config.yaml
num_hidden_layers: 9
n_experts: 12
experts_per_token: 1
d_expert: 160
balance_bias: true
norm: "rmsnorm"
tie_word_embeddings: false
learning_rate: 0.00167
beta1: 0.9
batch_tokens: 65536
max_seq_len: 2048
max_steps: 5646
dataset: "wikipedia_en"
Below are experts of layer 3 (counted from 0) of a mixture-of-experts language model. Rows are named router (the router's row for the expert), gate (a neuron's input weights, with its number), up (a neuron's input weights, with its number), down (a neuron's output weights, with its number) and show model dimensions 0-55. Each number is 200 + 40 x the weight over its row's rms, rounded and kept within 0 to 999.
Before each expert's rows: a language model's description of what the expert responds to; "gets" lists some tokens that make up at least twice as much of what it gets as of all text. This comes from a sample of Wikipedia text that the model never trained on. Tokens count by the router's weight.

# expert 10
It responds to: Line breaks after headers. Line breaks ending short header lines, especially after "Species of moth" taxonomy stubs, and after table separator rows.
gets: "\n", "-", "=", " that", "ay", "\n "
router,232,175,221,184,242,207,115,241,127,251,226,181,215,247,175,168,138,170,123,223,258,204,183,196,210,194,192,147,165,218,213,173,247,150,163,214,173,204,138,141,204,209,252,232,251,184,274,117,268,219,220,227,259,186,181,219
gate0,214,200,217,202,164,114,182,156,196,302,128,186,215,328,167,236,239,255,153,144,179,214,212,244,263,147,187,174,190,197,130,144,134,160,204,106,188,208,215,231,251,152,208,183,144,192,257,217,195,213,206,249,164,179,203,240
up0,193,161,298,160,192,207,156,208,241,145,241,267,203,199,229,218,185,240,229,130,221,256,256,228,243,223,166,205,184,186,144,160,120,202,267,145,132,263,187,256,163,187,176,176,189,241,199,168,254,212,137,268,205,174,206,219
down0,188,228,205,235,201,141,190,129,122,217,242,169,205,180,118,220,165,196,150,230,174,219,250,187,236,174,285,208,221,269,203,264,136,270,190,163,249,164,200,269,203,209,249,213,198,155,242,271,174,133,211,128,272,236,199,180
gate1,158,196,244,193,287,180,179,258,136,233,246,274,226,204,245,237,157,146,187,213,233,204,206,259,218,188,172,202,147,239,187,182,191,203,181,181,145,191,161,203,197,207,195,229,202,178,216,191,180,165,246,247,233,213,154,266
up1,199,232,147,245,111,208,170,214,220,156,93,195,196,212,249,182,248,238,243,218,165,206,231,156,163,246,211,243,234,194,195,203,220,221,232,243,249,202,271,141,192,136,181,171,196,241,174,181,188,225,144,56,174,207,266,185
down1,250,209,224,182,190,215,180,269,192,190,271,139,168,233,190,215,156,197,199,197,226,194,163,215,246,114,177,282,184,266,201,197,273,233,201,206,260,206,185,131,204,224,197,212,210,286,239,129,170,237,159,277,123,208,195,184
gate2,157,214,237,235,203,227,226,240,231,190,244,220,192,294,174,142,154,197,164,131,199,238,175,215,217,188,166,150,158,145,201,188,163,236,133,183,169,217,198,232,178,192,205,261,218,214,271,241,214,178,154,202,165,186,172,204
up2,205,153,139,220,199,182,101,130,127,178,184,238,171,98,256,238,175,258,205,207,267,186,167,231,152,210,200,160,218,277,127,203,197,131,191,180,223,168,180,178,182,233,233,162,169,216,201,145,201,138,278,158,170,227,192,238
down2,213,239,199,228,233,207,218,190,181,150,211,236,163,272,218,148,182,201,177,220,208,152,202,191,237,238,232,221,194,146,147,145,100,221,182,151,215,175,124,203,216,172,203,225,260,142,196,212,198,192,146,239,203,201,244,216
gate3,147,212,225,186,186,180,139,190,166,161,231,217,225,169,216,235,176,237,189,196,254,145,210,254,227,224,132,154,240,185,125,141,183,195,220,153,195,214,144,223,241,188,211,281,164,234,170,139,205,141,203,172,213,251,196,217
up3,223,234,204,178,154,211,145,245,166,215,160,158,255,198,146,185,191,196,169,150,261,143,163,211,194,149,217,65,175,215,131,128,202,202,211,176,187,250,167,219,174,158,208,239,212,171,209,262,229,177,165,186,161,183,173,236
down3,165,228,244,248,260,170,202,180,168,162,176,186,283,142,160,164,211,244,207,221,266,194,189,200,174,161,203,177,210,198,231,165,190,211,185,124,206,131,234,187,167,198,211,197,154,159,207,199,102,154,263,204,215,229,256,155
gate4,193,233,190,178,204,192,212,248,167,186,211,195,199,189,282,212,183,202,233,221,290,187,190,244,176,83,258,230,196,238,249,183,180,228,254,210,206,190,175,187,177,189,184,172,214,270,232,222,175,180,207,171,182,201,207,208
up4,266,159,239,187,235,210,147,233,189,276,198,193,228,159,191,167,166,139,177,147,210,183,216,198,189,177,217,255,170,217,161,123,165,249,237,187,237,240,150,233,249,223,213,188,186,122,136,270,192,252,246,193,302,159,173,262
down4,106,182,91,268,217,237,173,164,158,143,153,254,195,234,157,202,248,215,122,179,208,245,172,236,210,217,162,244,235,182,213,217,132,233,197,199,180,200,182,232,183,175,185,118,167,228,216,230,199,183,192,219,202,227,254,188
gate5,198,199,209,224,212,92,206,225,161,189,145,252,169,201,189,196,167,241,242,134,238,328,215,124,265,235,123,229,236,139,218,222,250,210,203,210,202,193,239,229,206,282,241,175,240,215,195,224,140,241,265,156,246,185,211,165
up5,242,196,225,173,229,236,187,197,261,204,229,166,213,170,234,193,179,107,181,245,134,158,228,238,155,167,262,258,196,220,213,227,184,189,159,190,159,200,216,194,192,153,159,204,155,146,162,236,180,208,162,228,141,233,225,208
down5,213,176,197,176,211,144,194,225,165,217,157,147,219,148,215,228,104,97,184,244,155,205,180,182,219,238,241,182,140,167,247,160,199,139,235,235,211,125,235,220,229,170,239,236,204,184,162,196,206,165,252,172,223,177,184,235
gate6,181,280,281,199,155,178,194,259,184,208,189,252,217,227,231,199,144,210,182,149,191,246,167,208,231,259,246,279,146,218,241,188,108,125,189,190,261,232,176,217,261,132,204,210,227,134,189,187,212,134,296,186,126,224,159,164
up6,183,218,194,174,173,197,229,291,147,247,184,204,203,183,213,214,227,196,180,200,256,177,234,177,165,160,241,218,165,141,162,156,194,192,211,190,205,243,153,283,212,202,161,213,241,238,168,206,213,160,219,227,233,174,120,250
down6,147,222,220,209,258,180,205,283,210,175,132,260,202,152,218,232,241,239,221,239,191,250,193,193,196,276,219,228,134,185,227,205,139,219,221,159,243,190,162,215,227,206,260,224,147,135,159,244,264,148,299,151,255,212,217,304
gate7,159,187,136,236,121,150,150,209,148,224,130,167,191,170,136,213,146,224,199,147,245,192,218,185,189,220,169,261,176,173,192,224,230,183,131,219,178,218,190,180,160,204,195,161,214,238,192,202,238,142,193,90,187,201,217,251
up7,185,222,142,235,207,220,190,203,193,224,163,161,195,193,284,178,227,184,180,205,221,211,187,105,226,190,182,216,208,190,218,216,185,143,263,256,204,236,220,153,131,215,214,222,179,174,233,282,157,175,204,238,263,218,228,234
down7,236,244,175,136,238,153,209,210,254,188,240,182,224,125,233,265,159,187,244,211,209,205,209,217,254,216,179,275,274,189,192,224,149,322,131,226,221,223,195,248,180,193,244,140,221,261,279,145,147,239,135,176,156,145,209,202
gate8,190,113,286,196,177,198,113,132,181,205,134,266,237,179,231,214,201,215,195,163,151,242,187,212,219,245,242,240,228,214,182,146,159,179,203,163,196,120,176,184,186,183,195,193,212,194,210,195,244,142,241,171,215,92,235,181
up8,222,88,243,203,170,168,194,214,184,229,133,268,118,253,188,237,174,210,223,180,118,153,207,207,159,202,197,155,151,243,140,211,177,161,192,208,210,119,210,168,198,168,199,184,159,141,196,250,195,192,226,191,215,221,209,234
down8,229,274,175,258,215,172,235,193,140,200,208,221,144,193,244,260,178,210,187,223,197,220,188,203,139,189,118,197,241,177,176,262,152,262,186,232,192,204,233,183,227,219,177,224,167,87,188,221,213,204,152,180,224,105,150,212

# expert 7
It responds to: Prepositions after verbs. Prepositions and pronouns after action verbs in biographies, such as retired from, moved to, sent, tell him.
gets: " to", " from", " at", " a", "it", "t"
router,146,154,161,144,219,186,224,178,216,190,134,249,244,244,170,248,218,240,189,100,171,210,254,148,181,190,153,215,192,164,233,192,169,228,178,213,166,203,275,225,171,199,146,207,162,199,232,216,244,251,262,173,95,239,243,240
gate0,166,191,189,195,187,297,244,154,206,183,216,206,200,181,179,212,213,179,210,225,193,133,203,206,171,170,143,200,198,134,217,131,214,85,245,176,174,113,124,117,220,141,237,259,175,190,228,221,225,234,132,153,223,190,185,188
up0,114,232,152,166,183,27,147,161,179,156,195,232,129,187,134,230,194,249,230,182,198,237,164,196,177,222,198,196,220,256,114,239,298,192,185,226,184,223,257,277,185,204,168,159,261,169,221,149,143,255,275,160,219,177,208,200
down0,178,209,229,160,264,171,166,182,184,274,171,219,170,166,178,247,230,242,258,194,223,231,211,165,149,273,161,206,204,201,157,204,156,229,178,269,177,250,200,271,172,200,203,252,195,179,237,273,98,259,230,227,288,193,102,199
gate1,160,231,164,229,230,143,243,213,184,193,134,223,236,279,224,276,195,141,205,207,137,239,215,193,288,206,196,162,173,118,192,190,141,247,200,187,182,180,240,212,149,245,143,203,192,205,205,216,211,277,269,258,139,253,159,221
up1,196,140,155,217,185,197,236,165,188,231,190,151,134,196,170,256,179,86,188,163,186,300,183,158,218,157,196,243,148,196,210,239,199,198,249,171,186,141,179,143,164,178,250,227,143,193,343,163,183,214,228,211,215,238,225,229
down1,256,160,140,205,236,165,166,173,177,170,160,244,211,209,192,244,203,240,168,175,155,113,248,271,247,216,140,247,199,290,117,158,183,220,263,166,175,216,194,167,159,218,203,241,187,188,144,145,197,165,127,258,218,317,247,253
gate2,191,155,228,218,263,232,176,179,194,154,268,201,232,219,122,287,188,177,182,181,116,205,290,234,211,173,168,226,214,223,259,171,208,250,207,173,178,207,195,256,253,200,197,245,241,242,287,217,206,156,206,201,199,280,225,341
up2,170,248,169,170,212,236,230,182,261,122,210,309,239,165,167,219,174,154,171,198,132,188,293,235,191,251,200,170,219,235,260,167,252,206,143,161,154,192,252,171,193,228,225,182,221,241,247,231,253,170,160,228,172,257,203,264
down2,152,225,249,114,255,205,213,191,232,256,226,233,139,214,264,206,188,315,178,154,177,171,233,220,281,191,211,238,124,226,187,213,174,162,162,184,182,189,232,108,275,221,187,153,165,205,152,196,147,212,180,231,154,207,226,159
gate3,224,205,230,231,229,159,240,211,196,199,219,159,177,256,146,276,174,236,214,179,252,231,223,149,222,150,173,173,192,286,237,214,136,225,321,185,216,194,193,173,231,126,196,141,205,206,271,198,228,154,204,90,202,183,104,228
up3,185,206,231,187,179,230,165,249,189,216,98,181,245,236,214,144,268,280,162,164,219,166,106,170,215,168,259,195,231,223,139,222,252,203,158,268,268,238,188,126,168,170,201,195,179,195,136,198,236,209,253,191,174,184,191,161
down3,160,245,240,216,218,138,139,114,233,210,185,214,267,260,230,231,214,244,140,226,227,223,243,247,253,155,236,182,277,194,194,145,231,235,244,269,207,197,229,156,216,193,159,140,171,147,164,124,206,215,189,204,215,222,280,186
gate4,161,246,259,199,205,192,206,198,200,167,145,212,232,145,215,256,220,298,195,150,140,250,165,244,198,235,228,204,123,194,303,213,238,223,131,248,249,234,258,224,130,202,106,140,161,178,193,160,205,214,210,208,223,225,217,197
up4,186,218,195,129,245,153,213,313,189,230,102,150,218,156,224,203,103,238,170,200,259,237,215,186,196,168,189,268,142,175,205,195,256,194,217,188,233,199,260,202,218,160,145,177,197,138,213,205,213,185,181,114,126,187,228,170
down4,223,127,148,152,186,216,170,202,156,236,230,93,157,171,163,158,149,177,178,193,215,178,213,194,199,167,198,157,184,253,164,118,203,242,244,308,218,202,168,283,181,193,244,185,273,240,210,188,238,168,223,241,310,200,228,206
gate5,174,192,259,162,332,181,214,223,190,186,202,243,197,275,188,206,179,201,146,303,173,229,207,242,251,258,219,151,231,182,153,277,199,191,218,264,213,156,298,188,208,237,181,177,162,253,261,169,194,214,239,166,181,308,188,158
up5,183,248,221,178,149,179,214,184,212,130,250,225,151,197,145,268,248,197,212,138,262,155,151,186,211,154,155,220,187,333,197,241,131,170,170,107,176,219,163,233,201,172,153,210,124,132,212,231,214,242,184,156,201,128,193,241
down5,294,236,182,235,207,181,112,199,198,239,160,246,158,198,221,223,203,185,198,207,227,164,247,242,181,178,175,168,231,190,213,150,273,231,233,172,215,156,160,153,161,201,191,187,205,229,197,223,192,173,205,228,235,179,202,192
gate6,246,183,208,270,171,173,170,223,177,274,165,218,194,174,208,235,217,130,184,248,228,242,217,212,211,179,212,212,276,164,174,202,204,227,231,229,243,60,167,229,157,209,183,226,144,258,229,238,196,148,198,190,236,200,166,215
up6,224,211,246,180,170,221,157,256,177,272,193,268,196,167,204,229,155,168,205,219,237,199,150,163,180,168,175,200,222,178,151,187,179,127,206,162,222,63,218,216,175,105,134,190,186,106,158,168,210,144,221,189,164,189,117,182
down6,178,255,283,222,145,225,204,168,218,229,263,242,296,231,227,180,203,103,152,214,196,202,258,251,233,222,172,218,277,213,252,216,168,216,133,173,195,296,209,184,257,185,219,158,205,201,166,273,101,324,206,266,241,211,217,148
gate7,180,274,147,202,252,151,220,178,192,193,236,274,193,198,202,153,152,246,149,149,256,229,180,157,181,177,195,278,128,186,258,245,82,199,188,201,205,146,180,182,159,152,178,238,219,217,142,233,204,179,249,199,144,174,239,200
up7,199,195,177,223,239,197,221,223,182,205,249,217,218,120,198,157,239,158,204,210,215,217,215,177,126,206,147,235,147,149,275,275,202,228,194,150,125,180,163,173,182,254,181,251,197,215,157,258,209,175,202,219,173,217,276,180
down7,212,159,253,273,255,251,189,177,178,229,185,170,128,166,197,244,217,203,270,175,136,209,181,240,200,191,212,185,199,241,204,196,205,210,177,132,154,102,236,203,237,238,220,197,170,231,260,195,140,210,148,234,135,176,191,268
gate8,211,239,205,163,156,254,187,193,205,258,210,219,151,199,181,215,232,163,208,190,192,154,243,176,163,212,310,133,195,274,199,180,247,261,188,226,210,106,227,175,181,224,170,244,204,148,154,180,228,166,209,190,203,261,166,195
up8,205,260,171,169,181,216,234,151,192,151,196,304,147,201,160,202,146,228,157,273,177,183,196,163,210,188,94,206,222,274,229,223,225,149,189,180,214,198,229,249,200,203,225,121,208,214,204,163,230,211,205,253,203,247,229,196
down8,227,207,187,232,161,270,218,229,171,267,169,107,142,102,212,207,248,206,214,131,207,229,217,183,159,201,164,161,218,246,201,175,228,233,194,189,174,219,208,188,232,196,233,211,241,196,233,189,216,151,161,164,171,174,131,167

# expert 5
It responds to: Line-start list tokens. Tokens opening a new line in lists, infoboxes and tables, such as a list dash, a year like 2010 in census rows, or In.
gets: "-", " |", "|", " ", "al", " In"
router,161,151,182,201,175,228,150,236,175,192,147,251,228,168,230,170,207,189,176,202,195,152,235,263,230,300,250,127,175,189,179,215,230,250,125,181,157,205,185,179,195,180,181,268,169,176,208,197,224,187,190,200,169,219,247,204
gate0,122,212,172,271,242,212,220,255,135,208,188,270,167,186,214,246,164,160,195,243,221,217,196,267,169,279,216,181,262,169,166,158,213,215,272,274,225,209,150,208,190,181,178,250,200,244,227,196,223,164,267,132,234,197,274,223
up0,204,223,217,214,215,255,152,196,190,249,223,187,248,175,254,137,144,200,249,242,167,231,264,270,153,155,197,167,195,247,181,201,239,180,131,258,225,213,127,222,213,180,151,279,258,222,213,192,198,129,129,217,232,207,141,184
down0,151,265,194,172,150,213,236,205,109,194,118,172,228,237,308,184,257,183,199,161,200,184,256,140,214,191,236,220,174,265,235,190,214,174,229,205,164,163,298,243,194,277,157,209,221,176,131,165,212,165,168,151,239,172,175,214
gate1,199,152,151,225,202,174,200,258,214,197,219,255,240,198,148,217,186,190,229,180,182,230,234,244,178,231,202,119,230,271,150,250,248,252,235,197,197,246,186,326,197,207,168,214,276,165,264,204,145,147,177,171,183,205,206,192
up1,258,203,221,246,231,236,274,228,216,235,133,239,230,204,194,237,159,188,215,183,182,252,187,156,219,169,205,142,147,231,253,249,196,195,223,263,187,161,180,154,205,140,127,221,175,270,228,238,96,179,263,213,206,265,134,194
down1,235,214,243,200,162,158,237,176,214,248,245,124,212,204,177,235,204,231,177,190,277,178,193,176,159,152,226,279,170,155,217,113,166,243,213,257,203,202,290,176,245,177,203,239,132,210,199,177,201,204,185,280,238,159,174,166
gate2,201,194,220,173,198,102,187,239,186,209,133,212,188,160,225,178,223,195,159,211,195,255,177,253,179,178,239,245,150,215,224,178,207,186,226,146,214,211,218,234,245,129,218,236,148,156,191,152,104,197,190,151,148,255,168,240
up2,173,202,185,212,187,217,205,211,188,165,295,215,210,237,174,236,243,255,212,152,257,115,201,152,220,182,166,133,254,187,222,168,141,246,215,228,218,184,244,156,134,185,233,193,308,200,211,250,284,210,221,215,236,194,219,206
down2,149,131,213,265,184,216,182,206,190,224,128,216,262,189,156,207,214,127,176,209,208,208,192,197,194,150,209,199,214,239,190,222,194,244,155,181,183,226,140,229,278,226,266,174,170,186,254,132,141,179,95,202,174,218,243,209
gate3,161,239,168,251,294,285,183,235,180,200,208,199,199,162,240,199,192,246,173,171,190,191,171,202,236,252,215,136,232,234,197,246,128,202,252,209,184,172,167,233,217,210,99,231,212,171,192,178,207,203,203,174,149,155,178,194
up3,213,187,254,198,278,257,159,172,204,214,176,223,102,161,172,172,197,180,121,232,143,197,221,247,245,212,183,212,202,330,147,202,132,120,219,174,153,164,192,188,195,189,180,221,196,221,176,203,204,185,206,172,190,163,187,244
down3,251,191,201,201,197,219,159,196,240,224,192,173,189,222,241,182,258,148,242,193,193,238,203,265,115,164,255,253,171,167,186,238,186,285,237,160,213,234,210,188,124,243,247,174,153,218,234,189,206,284,157,221,183,316,211,208
gate4,190,166,199,239,237,225,195,333,170,306,181,259,217,219,148,237,209,159,193,171,162,188,276,244,239,191,210,144,138,211,189,152,285,294,175,202,180,165,168,206,164,204,99,205,167,224,169,172,177,203,179,191,140,247,166,127
up4,156,185,190,254,233,225,214,212,247,231,173,237,217,199,167,181,300,202,193,126,206,247,156,166,195,118,193,175,224,215,194,216,148,287,189,178,226,186,233,258,200,275,205,158,208,219,189,195,171,114,176,217,214,297,218,203
down4,215,222,159,149,225,230,130,232,121,229,250,234,164,247,222,248,195,157,213,238,189,225,270,231,175,181,156,222,191,158,258,238,245,149,218,180,226,231,190,231,182,231,203,150,214,161,196,220,177,199,245,229,216,217,204,225
gate5,190,225,209,285,134,123,210,166,194,233,219,279,245,244,189,207,185,177,213,193,204,191,170,155,193,132,183,153,226,252,202,239,321,264,201,199,236,249,179,195,229,218,177,219,202,221,222,243,155,127,203,183,239,116,222,145
up5,178,188,181,70,135,159,165,116,193,151,175,252,164,203,250,198,266,190,275,244,137,241,177,219,181,205,238,261,255,226,263,269,257,249,136,215,206,199,197,142,189,103,224,125,198,180,227,220,122,217,238,218,169,257,192,200
down5,113,202,115,259,211,219,169,197,255,209,161,243,194,215,216,253,179,252,133,148,152,268,139,208,172,182,178,216,168,173,276,269,144,216,225,218,226,201,215,244,183,167,158,180,133,250,148,197,207,189,194,205,187,191,209,213
gate6,178,155,157,184,183,235,170,107,175,207,191,284,97,201,232,129,166,256,198,219,275,160,228,227,195,221,250,134,195,248,217,233,122,126,121,249,154,172,251,177,176,206,205,207,206,158,216,265,148,147,221,200,274,191,162,128
up6,199,224,200,247,179,144,193,232,193,212,200,105,194,282,128,241,196,163,157,217,190,234,180,136,207,155,199,207,160,152,214,151,201,190,215,181,210,231,115,244,128,186,192,190,138,272,251,204,177,276,241,178,159,192,244,177
down6,225,242,174,213,236,264,241,170,133,164,169,161,163,222,173,233,233,214,196,219,245,135,183,172,189,244,265,167,218,149,212,121,225,132,161,184,214,172,247,150,176,220,163,245,204,239,219,298,162,189,230,274,253,183,261,178
gate7,221,252,245,176,224,174,216,199,147,218,270,190,171,204,149,157,252,186,177,219,239,147,249,227,201,163,212,111,233,226,183,120,202,209,159,152,136,163,80,223,221,198,214,279,205,264,239,180,195,222,169,201,207,194,249,169
up7,207,125,188,212,177,241,159,226,191,163,238,186,226,149,298,185,263,204,217,231,173,132,253,249,244,190,187,216,237,128,200,233,224,255,204,139,177,244,147,174,182,205,152,253,129,274,211,168,256,224,130,192,177,231,221,178
down7,226,182,199,199,182,187,186,217,232,162,218,219,202,227,231,284,181,180,255,237,158,241,229,242,242,312,150,114,192,167,223,220,188,209,164,224,158,183,177,188,205,235,188,260,125,150,246,233,243,189,237,152,208,214,227,224
gate8,159,241,153,192,185,227,242,272,150,217,208,261,221,224,184,251,152,185,138,256,256,214,258,232,146,164,153,118,197,233,201,169,299,210,221,209,209,237,150,188,153,205,158,209,224,149,149,277,204,173,124,187,232,246,191,262
up8,222,220,199,134,185,165,248,196,200,151,193,205,156,189,192,139,179,180,172,301,229,235,157,225,184,216,206,182,221,194,149,237,225,193,233,215,153,214,260,205,125,212,209,239,226,199,150,218,244,183,212,194,225,218,153,230
down8,239,223,187,179,255,197,233,266,192,251,193,202,265,231,247,194,233,175,199,138,185,235,175,160,189,231,270,217,221,215,249,167,228,168,196,221,263,186,201,194,158,264,208,178,208,167,237,131,243,182,171,193,139,202,213,220

# expert 8
It responds to: Infobox line breaks. Line breaks, colons, pipes and bullets that separate infobox fields and list entries, with coordinate marks like °N and labels like Born:.
gets: "\n", "-", " |", ":", ";", "′"
router,216,164,228,149,242,167,164,160,184,168,210,210,170,216,264,234,154,199,214,212,167,236,255,177,204,203,208,233,173,203,192,247,198,183,212,202,216,159,188,176,231,184,207,227,159,231,295,125,226,149,181,191,152,193,244,219
gate0,254,225,187,200,199,117,138,224,227,173,181,163,197,187,173,269,218,143,170,157,196,226,265,163,200,182,197,205,213,193,171,274,197,217,197,218,182,192,212,166,195,161,166,215,226,243,202,110,206,303,157,229,232,186,238,163
up0,116,226,164,254,166,193,256,205,156,179,155,181,208,165,204,164,279,173,194,278,209,204,182,182,272,240,229,209,286,222,206,100,247,239,222,244,275,221,276,198,214,165,228,167,205,198,184,222,182,169,199,130,186,247,228,195
down0,279,244,221,134,204,119,229,186,194,198,208,186,128,212,236,244,133,154,235,178,158,208,206,235,125,143,239,300,177,228,243,247,274,189,186,252,147,182,174,198,243,243,242,132,240,228,248,235,250,185,157,193,229,239,244,238
gate1,164,152,217,151,188,219,219,224,221,154,234,247,202,240,254,161,201,210,206,243,179,206,290,192,222,226,246,201,222,189,204,162,141,124,229,180,201,280,162,159,188,228,156,205,182,167,174,187,202,194,221,256,166,277,269,159
up1,287,113,214,220,204,237,231,187,210,234,236,167,197,160,225,202,184,123,225,252,179,125,224,176,198,170,187,171,200,153,222,206,167,213,315,172,257,180,164,192,231,228,263,115,216,93,198,184,156,240,238,241,234,274,220,183
down1,162,219,178,199,194,214,176,260,121,195,179,215,124,207,227,198,217,174,283,179,227,197,172,185,173,265,243,149,199,192,220,99,253,253,191,125,176,181,165,234,153,140,163,211,199,172,193,161,201,179,201,225,231,231,231,212
gate2,233,137,147,136,269,205,203,183,260,172,187,201,149,229,180,184,286,190,181,228,221,165,210,125,198,143,149,218,216,135,144,214,251,169,175,204,225,189,267,218,261,236,175,334,219,236,224,258,142,183,202,161,162,205,218,210
up2,209,195,203,228,198,161,277,172,195,158,133,237,161,123,192,236,243,153,169,241,192,232,193,127,165,180,264,158,222,213,239,244,266,176,306,171,194,202,186,248,197,154,194,127,178,203,174,164,217,215,210,154,212,139,212,162
down2,233,231,236,151,233,165,263,252,256,140,217,254,201,215,160,224,274,230,204,131,183,252,127,192,187,191,222,156,144,166,187,94,208,143,220,188,169,204,238,204,229,250,206,201,239,178,216,181,195,256,167,235,272,162,184,198
gate3,218,206,247,146,278,207,186,194,216,259,172,270,161,200,214,147,209,205,160,184,219,160,253,181,154,241,209,205,213,135,242,196,215,124,222,135,145,171,264,185,187,191,201,149,223,187,210,179,200,195,176,228,143,175,238,185
up3,255,193,190,158,272,259,178,119,176,202,169,189,138,188,209,181,205,174,207,232,247,159,169,213,204,226,227,284,177,239,234,216,217,153,180,146,219,209,158,144,177,159,284,176,112,231,193,182,182,151,219,210,176,273,240,254
down3,190,235,204,201,184,212,206,206,196,154,233,208,186,231,182,229,195,70,198,218,167,226,183,221,189,211,211,231,197,256,250,114,161,185,214,131,264,174,125,150,256,222,244,277,221,209,110,192,186,129,208,204,132,234,174,279
gate4,272,183,179,197,177,190,179,162,195,217,214,226,197,149,217,139,196,183,164,199,192,279,265,264,161,178,182,204,197,190,247,209,202,162,256,128,279,88,171,197,203,170,217,173,138,203,311,152,203,214,231,251,204,233,150,235
up4,225,196,234,153,176,170,180,239,221,134,271,206,178,212,182,227,220,148,223,228,227,161,266,98,170,179,208,213,187,233,196,171,202,276,167,159,169,204,118,161,196,178,178,202,192,206,98,231,195,130,181,124,226,200,197,218
down4,214,223,192,234,197,138,200,286,111,303,216,247,202,258,237,162,180,148,179,215,267,264,215,182,268,220,203,219,241,170,213,273,196,239,210,217,239,222,241,196,203,261,208,196,206,274,140,160,179,205,139,176,213,211,212,148
gate5,133,233,238,179,138,297,201,199,196,142,172,196,189,192,205,250,229,152,207,199,192,179,240,269,203,244,167,157,275,161,215,205,182,252,297,182,176,222,142,218,231,152,236,225,152,151,187,267,237,154,230,234,176,313,249,219
up5,251,122,213,251,188,191,231,230,186,235,187,187,216,187,228,162,189,203,258,181,210,190,277,210,167,195,117,162,197,172,119,155,273,255,226,200,168,272,180,276,201,200,154,282,208,183,182,113,148,297,220,132,269,157,214,251
down5,218,243,282,213,121,275,150,184,169,237,129,230,217,208,297,223,260,245,195,265,283,248,172,99,228,240,242,161,178,209,174,237,157,153,189,219,229,167,194,232,272,144,265,214,197,201,151,214,274,234,188,203,258,204,193,199
gate6,213,234,200,178,200,203,184,230,179,146,210,277,237,193,222,229,194,198,192,197,263,127,241,149,232,168,177,192,183,177,246,278,234,184,163,222,197,253,238,111,251,157,220,205,273,306,215,187,321,213,201,179,168,225,235,190
up6,178,212,236,180,256,206,141,205,176,167,261,193,174,232,228,164,271,146,166,153,205,106,190,196,192,211,160,213,225,122,160,254,131,209,197,145,238,145,186,173,217,231,192,258,181,176,205,246,245,161,110,197,220,292,195,190
down6,257,257,211,237,171,249,173,178,203,262,297,181,215,188,103,218,206,107,134,313,199,257,190,235,176,207,258,147,150,200,207,178,95,205,210,202,228,194,200,207,188,216,217,213,219,206,170,181,258,175,210,187,168,208,135,229
gate7,240,237,204,148,198,228,198,137,174,238,184,238,152,216,232,242,295,235,221,198,209,194,155,157,153,278,221,235,142,140,237,259,265,155,212,174,195,277,188,154,184,124,178,202,180,203,185,183,266,222,208,233,202,178,188,216
up7,199,238,195,233,221,159,210,192,241,192,248,170,227,155,151,150,206,228,187,148,197,192,209,207,235,166,174,239,275,266,134,165,127,200,148,190,222,174,218,265,206,242,279,206,235,184,357,261,162,201,220,186,237,226,175,170
down7,121,284,171,183,199,170,155,202,156,283,172,262,163,275,183,183,196,186,214,219,281,215,261,174,230,178,289,229,192,208,154,224,254,204,249,233,193,167,251,210,207,172,142,189,171,184,232,196,179,162,146,179,191,230,260,140
gate8,107,327,223,250,201,153,229,170,205,199,207,220,176,195,224,166,247,190,207,283,229,223,207,228,241,239,240,217,202,249,198,201,228,166,224,269,174,196,229,194,240,121,221,218,195,161,234,167,291,213,249,129,134,199,139,220
up8,236,197,177,194,177,263,254,198,251,256,181,211,188,216,178,237,251,166,278,174,201,195,199,168,151,221,235,143,175,128,172,177,196,189,191,165,210,268,216,271,149,215,223,243,288,204,203,234,216,140,217,196,234,204,166,139
down8,151,210,279,300,214,218,228,140,253,204,211,269,192,209,178,191,193,215,238,203,153,267,190,153,252,267,184,245,167,176,223,220,222,229,194,226,249,166,263,177,199,150,233,200,197,170,162,282,224,213,186,236,182,265,197,260